Below are experts of layer 8 (counted from 0) of a mixture-of-experts language model. Rows are named router (the router's row for the expert), gate (a neuron's input weights, with its number), up (a neuron's input weights, with its number), down (a neuron's output weights, with its number) and show model dimensions 0-127. Each number is 50 + 15 x the weight over its row's rms, rounded and kept within 0 to 99.
Before each expert's rows: "raises" lists some tokens whose logits its average output raises strongly, later layers aside. This comes from a sample of Wikipedia text that the model never trained on.

# expert 33
raises: "s", " in", " and", ".", ","
router:46 41 62 50 76 72 29 91 58 49 79 73 56 44 71 57 32 46 30 55 57 51 39 43 69 53 64 28 58 67 54 57 69 29 24 58 48 47 45 63 42 37 45 61 40 70 65 63 60 55 19 36 44 57 24 34 49 44 52 57 52 29 25 37 65 53 47 56 67 47 78 59 50 64 38 41 56 41 49 43 30 66 43 51 54 35 46 58 65 49 68 70 47 43 55 61 49 70 71 38 24 39 57 64 54 48 32 48 55 18 59 83 73 42 56 78 59 85 20 48 36 61 26 48 64 30 53 34
gate5:23 52 68 28 54 58 36 59 55 41 66 43 49 55 45 46 58 82 57 42 65 38 31 43 51 43 49 64 24 45 67 48 70 35 19 58 38 34 54 35 16 47 27 46 62 25 52 69 62 61 36 51 37 55 52 62 29 56 59 68 55 47 72 40 64 45 55 52 41 58 47 36 44 46 53 55 73 67 59 37 54 69 62 69 81 51 20 54 73 46 68 49 39 68 43 39 51 48 91 56 47 61 37 64 60 82 52 51 34 42 59 53 54 29 50 61 35 84 70 37 63 82 58 51 52 36 85 23
up5:24 17 59 35 57 55 44 57 43 58 33 54 64 63 50 41 59 48 56 60 51 67 53 51 27 35 40 44 28 50 62 30 57 35 59 47 24 70 42 36 65 41 40 59 61 31 66 74 51 41 58 61 36 43 26 79 38 37 33 47 51 40 58 43 24 67 54 58 36 65 09 51 18 49 73 21 54 51 49 40 35 47 53 71 11 47 41 63 47 60 50 51 45 59 73 48 17 77 55 62 36 55 69 22 58 63 38 50 74 57 56 66 38 47 73 67 53 43 67 54 68 44 16 52 66 57 56 66
down5:50 56 35 58 51 31 43 69 48 44 63 40 30 49 71 56 39 36 88 65 59 67 48 57 75 72 54 65 41 65 53 72 60 63 51 61 57 34 52 56 61 57 47 57 49 61 56 58 52 53 72 15 39 49 60 36 50 84 64 57 39 42 58 59 56 56 71 45 18 61 60 37 63 48 64 40 22 68 32 36 63 28 55 69 59 28 52 50 62 40 46 59 52 81 43 50 37 16 40 34 51 43 50 38 45 37 29 49 25 31 09 32 27 36 18 41 60 73 41 75 68 31 31 61 57 51 50 55
gate6:40 52 20 53 53 54 66 61 60 12 41 45 65 10 45 94 54 71 51 30 43 26 64 34 58 57 76 49 41 59 75 55 48 55 27 36 46 73 33 46 47 41 41 60 67 39 73 25 53 41 41 60 63 63 69 44 35 46 62 82 39 67 22 47 71 22 58 60 42 50 73 82 32 52 44 49 62 39 36 40 34 49 62 57 41 58 53 50 49 52 51 40 36 61 49 58 29 56 48 76 51 53 58 38 62 25 62 79 52 37 45 57 55 61 49 44 44 29 60 27 65 56 54 17 53 48 42 45
up6:50 60 43 41 71 77 63 29 39 49 34 49 58 49 55 26 70 51 53 60 57 47 50 50 45 37 45 85 55 39 50 24 48 54 66 32 65 47 54 71 50 28 24 43 58 51 99 50 41 50 43 64 12 64 61 76 56 37 55 67 50 36 38 25 74 45 24 54 28 50 51 59 43 60 52 34 30 68 74 41 58 53 86 63 32 25 45 50 43 27 63 39 53 60 23 55 54 70 64 45 60 51 53 57 60 26 52 46 21 52 68 72 67 75 51 53 34 38 67 61 51 33 56 37 51 45 42 62
down6:32 38 40 61 39 58 30 44 57 59 62 35 52 63 50 38 62 58 58 60 53 77 59 23 56 56 14 50 74 80 51 54 46 73 45 39 58 82 44 40 23 38 41 53 54 68 31 26 39 41 83 66 53 62 23 42 45 48 65 87 26 61 79 42 60 60 42 34 39 48 68 64 30 60 39 26 15 67 48 40 37 33 71 46 39 41 54 54 75 60 49 37 48 41 49 49 61 52 48 53 49 59 27 50 57 67 37 53 49 45 31 44 58 44 39 57 21 36 39 77 71 19 62 54 27 45 54 51
gate7:71 61 58 44 27 53 20 83 76 62 80 43 51 48 44 39 44 45 42 53 43 53 48 71 43 30 72 33 36 42 46 58 48 46 79 59 51 56 56 33 78 46 52 66 43 76 46 31 49 71 40 33 57 61 45 36 27 58 43 33 65 22 65 48 63 53 47 42 70 40 74 45 63 44 25 60 41 32 49 60 66 36 36 46 51 69 41 38 16 46 35 70 25 64 51 55 59 46 63 63 48 65 49 22 60 52 26 45 64 46 47 41 68 44 76 16 46 63 37 59 40 65 67 67 54 07 50 38
up7:43 63 55 70 81 63 50 61 55 73 46 32 46 51 58 39 43 30 55 81 49 62 35 42 51 71 42 55 47 35 16 27 52 41 53 37 31 66 44 29 59 71 54 47 35 13 35 40 50 59 48 47 70 63 49 55 76 21 42 56 35 50 48 41 74 52 56 45 30 70 76 51 60 25 40 62 53 47 43 47 54 49 66 38 49 51 77 68 50 26 45 19 73 39 46 66 69 43 55 46 63 43 44 83 33 57 48 70 52 46 32 61 60 44 34 84 77 61 65 28 41 72 29 40 66 64 61 56
down7:47 28 80 36 70 44 36 44 52 41 39 56 61 51 16 60 61 27 37 48 60 50 48 43 69 72 70 43 76 87 48 68 48 64 61 58 49 79 32 26 67 58 62 23 70 26 68 35 28 38 49 47 75 50 43 55 56 43 66 75 48 60 24 38 31 49 49 59 42 77 50 52 51 53 62 64 26 21 69 49 57 46 51 31 38 37 49 53 42 44 40 45 34 60 57 64 45 78 63 49 41 54 58 35 43 71 33 46 51 63 32 31 31 67 34 71 72 50 38 27 46 62 25 56 20 56 52 52
gate8:40 18 80 56 60 28 35 42 49 43 42 69 60 40 34 51 66 44 46 48 45 57 33 47 68 41 39 23 31 68 42 35 70 47 35 40 41 60 56 59 73 58 42 65 29 43 47 55 51 36 60 72 62 35 45 79 51 57 51 43 30 57 41 35 55 57 55 70 51 58 51 45 63 69 42 53 64 56 72 65 53 50 64 65 21 33 82 46 38 48 61 30 47 46 17 36 38 70 47 33 51 65 46 34 56 23 36 65 54 37 57 35 40 48 18 42 41 53 69 89 37 65 60 20 58 61 21 12
up8:50 56 38 56 55 24 33 54 53 37 40 70 61 52 65 57 43 38 38 59 40 52 53 41 50 38 30 55 25 22 35 76 74 36 50 34 56 81 35 63 63 60 49 34 45 73 68 47 33 42 66 37 28 53 56 72 49 46 44 32 46 35 24 33 21 30 49 35 44 36 47 73 47 71 52 76 60 59 38 32 73 31 39 80 65 49 51 42 54 37 45 39 38 50 72 59 69 79 52 43 64 56 48 61 61 45 49 77 38 23 43 61 28 47 39 43 83 11 38 57 31 42 58 46 46 78 49 59
down8:58 69 62 42 38 40 54 35 50 63 57 25 80 49 50 61 56 43 51 53 40 32 26 75 21 31 57 57 54 18 45 78 25 40 66 60 30 54 26 40 44 76 49 51 54 38 45 67 34 89 35 46 38 39 58 42 56 60 68 72 72 49 41 57 74 71 56 61 56 55 53 42 27 29 48 70 26 57 50 55 45 27 60 63 38 59 31 24 67 60 40 45 75 32 33 37 68 53 69 39 36 54 29 39 41 44 63 73 48 61 56 58 54 45 74 55 49 46 16 48 18 71 51 50 54 57 40 59
gate9:67 49 57 52 40 50 50 39 61 31 67 55 25 71 70 41 45 71 54 41 56 28 18 58 47 60 56 31 55 35 37 37 57 40 28 51 51 45 51 48 41 46 54 54 65 40 95 43 46 48 40 73 41 49 34 56 84 48 60 32 69 21 51 56 96 57 53 51 48 52 49 78 06 49 39 52 70 54 51 67 55 45 45 69 60 61 41 45 40 66 35 66 25 33 68 70 74 59 42 50 46 51 50 47 49 39 71 14 42 28 30 44 61 50 70 58 44 44 63 42 41 25 64 41 73 69 59 63
up9:45 21 53 53 58 43 50 41 53 52 68 56 36 59 42 17 62 63 62 19 60 11 77 41 59 47 63 32 59 61 11 38 76 39 79 42 30 42 33 42 69 36 27 31 34 68 30 72 60 67 48 47 49 70 44 39 31 16 47 49 44 30 41 33 60 36 75 53 60 43 33 51 56 51 48 49 56 39 63 41 47 56 30 74 59 44 59 50 54 42 41 57 37 63 54 48 51 32 63 36 39 67 76 53 80 54 48 39 31 37 50 41 42 79 54 49 44 32 66 50 45 75 51 43 77 65 39 72
down9:71 79 59 26 57 59 63 34 28 94 26 53 56 44 48 46 83 83 39 50 61 43 62 65 55 57 27 52 40 35 77 56 73 48 52 88 50 33 40 51 40 50 49 49 77 46 43 71 58 55 34 48 32 37 53 50 80 45 55 18 63 28 61 61 63 64 36 43 69 46 70 52 40 51 39 60 73 47 69 50 31 49 45 75 46 34 37 36 54 72 56 46 42 34 36 48 54 69 69 56 37 34 65 38 59 60 45 57 42 74 55 55 49 42 62 45 48 11 34 67 46 33 65 48 42 64 35 58
gate10:41 56 34 71 58 37 55 57 57 66 73 60 51 51 75 44 59 35 66 70 42 37 52 67 00 38 76 52 33 49 25 51 46 17 44 54 63 38 76 53 39 51 43 50 46 69 46 43 54 57 49 36 41 40 24 42 56 28 56 69 42 54 62 48 65 46 25 55 47 82 46 24 70 50 64 24 48 49 57 42 64 50 24 51 41 53 34 54 55 30 19 85 46 29 24 60 57 53 34 54 57 26 82 44 40 40 24 60 58 79 48 45 48 44 52 41 45 72 46 58 31 72 54 42 30 41 49 52
up10:51 30 44 56 51 65 54 51 66 42 62 38 43 23 33 39 51 56 56 16 57 45 46 43 72 75 46 55 65 64 61 37 54 66 63 52 56 53 27 43 77 75 51 48 39 31 75 43 60 24 50 56 68 61 63 63 54 53 56 61 51 77 47 53 23 39 77 54 49 22 72 65 63 47 69 58 71 71 57 40 37 42 61 43 44 51 95 36 46 65 75 16 38 54 72 56 18 74 69 56 56 43 39 41 74 54 69 43 61 31 27 50 39 57 29 42 64 36 61 47 69 43 69 42 67 48 55 66
down10:72 37 47 55 54 71 51 63 49 60 74 67 57 38 40 33 39 54 56 43 59 16 60 51 44 50 55 51 46 53 65 58 51 56 45 69 25 52 29 54 67 74 45 62 64 49 60 39 66 62 32 44 65 40 36 24 48 33 50 46 27 89 52 63 44 30 52 50 35 47 58 35 64 42 25 43 43 45 53 46 16 49 71 36 33 50 57 55 45 35 70 56 49 51 82 75 21 55 57 52 40 46 74 69 70 41 41 70 63 69 59 91 64 43 71 57 32 83 72 28 40 53 46 44 54 65 19 68
gate11:40 48 71 45 45 46 50 40 52 51 33 42 39 43 58 57 31 52 41 59 38 29 43 57 55 49 61 53 45 50 73 40 50 60 39 49 44 49 79 70 59 40 40 37 36 60 67 35 34 44 43 32 57 22 22 59 65 27 52 35 60 34 47 46 62 31 34 67 47 36 54 45 39 56 70 74 24 54 53 51 70 50 60 54 89 40 71 34 69 33 79 64 62 67 44 47 71 61 76 10 59 56 46 20 38 61 51 55 69 52 70 70 26 43 60 47 59 80 11 56 41 44 59 64 37 67 86 40
up11:45 61 36 60 71 65 49 45 47 61 45 36 36 73 15 55 56 79 72 59 42 61 79 85 48 32 64 47 53 67 38 53 40 60 67 43 56 63 48 32 58 18 24 43 72 47 26 62 55 59 56 63 32 60 67 17 61 49 76 55 46 74 34 42 51 42 60 28 49 75 29 61 53 62 34 49 33 53 40 40 36 56 61 50 52 47 32 62 32 40 37 62 37 65 53 68 49 15 35 96 57 60 39 40 58 58 52 42 41 58 44 65 45 42 56 50 52 51 61 47 49 56 53 38 54 10 24 65
down11:59 38 49 58 21 33 67 67 65 58 57 57 66 61 78 56 54 45 35 49 73 44 53 45 32 63 50 30 59 45 83 46 31 49 53 41 32 55 60 45 50 34 26 16 22 65 62 21 75 47 00 81 52 51 49 40 11 42 69 51 48 40 55 51 48 51 71 83 52 50 73 52 59 53 49 38 85 38 72 55 30 63 49 49 47 44 51 61 68 56 52 53 60 49 54 43 53 69 51 39 61 42 49 47 55 39 52 40 56 55 73 83 69 40 57 44 57 83 49 58 35 62 53 40 46 57 50 73
gate12:52 45 78 33 53 33 29 48 74 35 19 69 66 39 41 80 54 55 28 35 14 47 47 74 63 46 42 57 55 63 61 37 39 41 39 52 54 70 47 46 55 51 72 41 44 49 56 75 36 32 22 68 56 43 50 55 55 54 66 52 68 45 26 38 41 39 72 75 72 37 58 44 69 66 34 61 31 39 41 34 54 07 45 72 73 24 58 46 30 37 70 74 82 65 39 38 49 37 36 55 32 44 66 22 61 48 51 37 49 66 69 44 48 51 43 54 49 63 62 46 47 41 30 46 59 54 69 41
up12:53 30 65 52 48 38 35 46 53 55 61 34 51 49 66 50 29 04 60 62 52 70 47 41 42 33 32 54 21 63 31 43 38 67 54 26 41 45 56 46 82 60 45 73 49 32 25 39 59 69 46 11 54 41 26 44 17 15 23 98 58 49 51 60 76 61 64 62 51 63 42 50 42 52 33 47 56 63 44 49 52 29 55 47 58 67 53 59 58 47 41 48 33 39 53 62 52 44 50 44 38 57 54 54 33 34 64 50 10 49 56 55 71 37 53 52 20 68 33 49 55 44 26 54 62 32 48 56
down12:52 40 50 50 42 61 57 63 15 46 95 51 73 35 51 70 36 43 59 86 73 58 68 64 50 46 34 43 55 49 44 43 70 56 81 41 61 48 69 79 25 40 51 48 64 42 46 56 59 57 39 69 60 38 55 32 62 44 49 48 48 54 30 20 33 20 46 60 49 41 62 27 72 62 41 29 51 57 56 55 49 31 73 55 77 47 57 75 42 58 44 75 63 32 44 74 28 83 57 62 57 28 49 56 26 41 61 33 43 43 56 59 36 61 52 60 50 62 42 85 38 30 44 46 52 72 41 48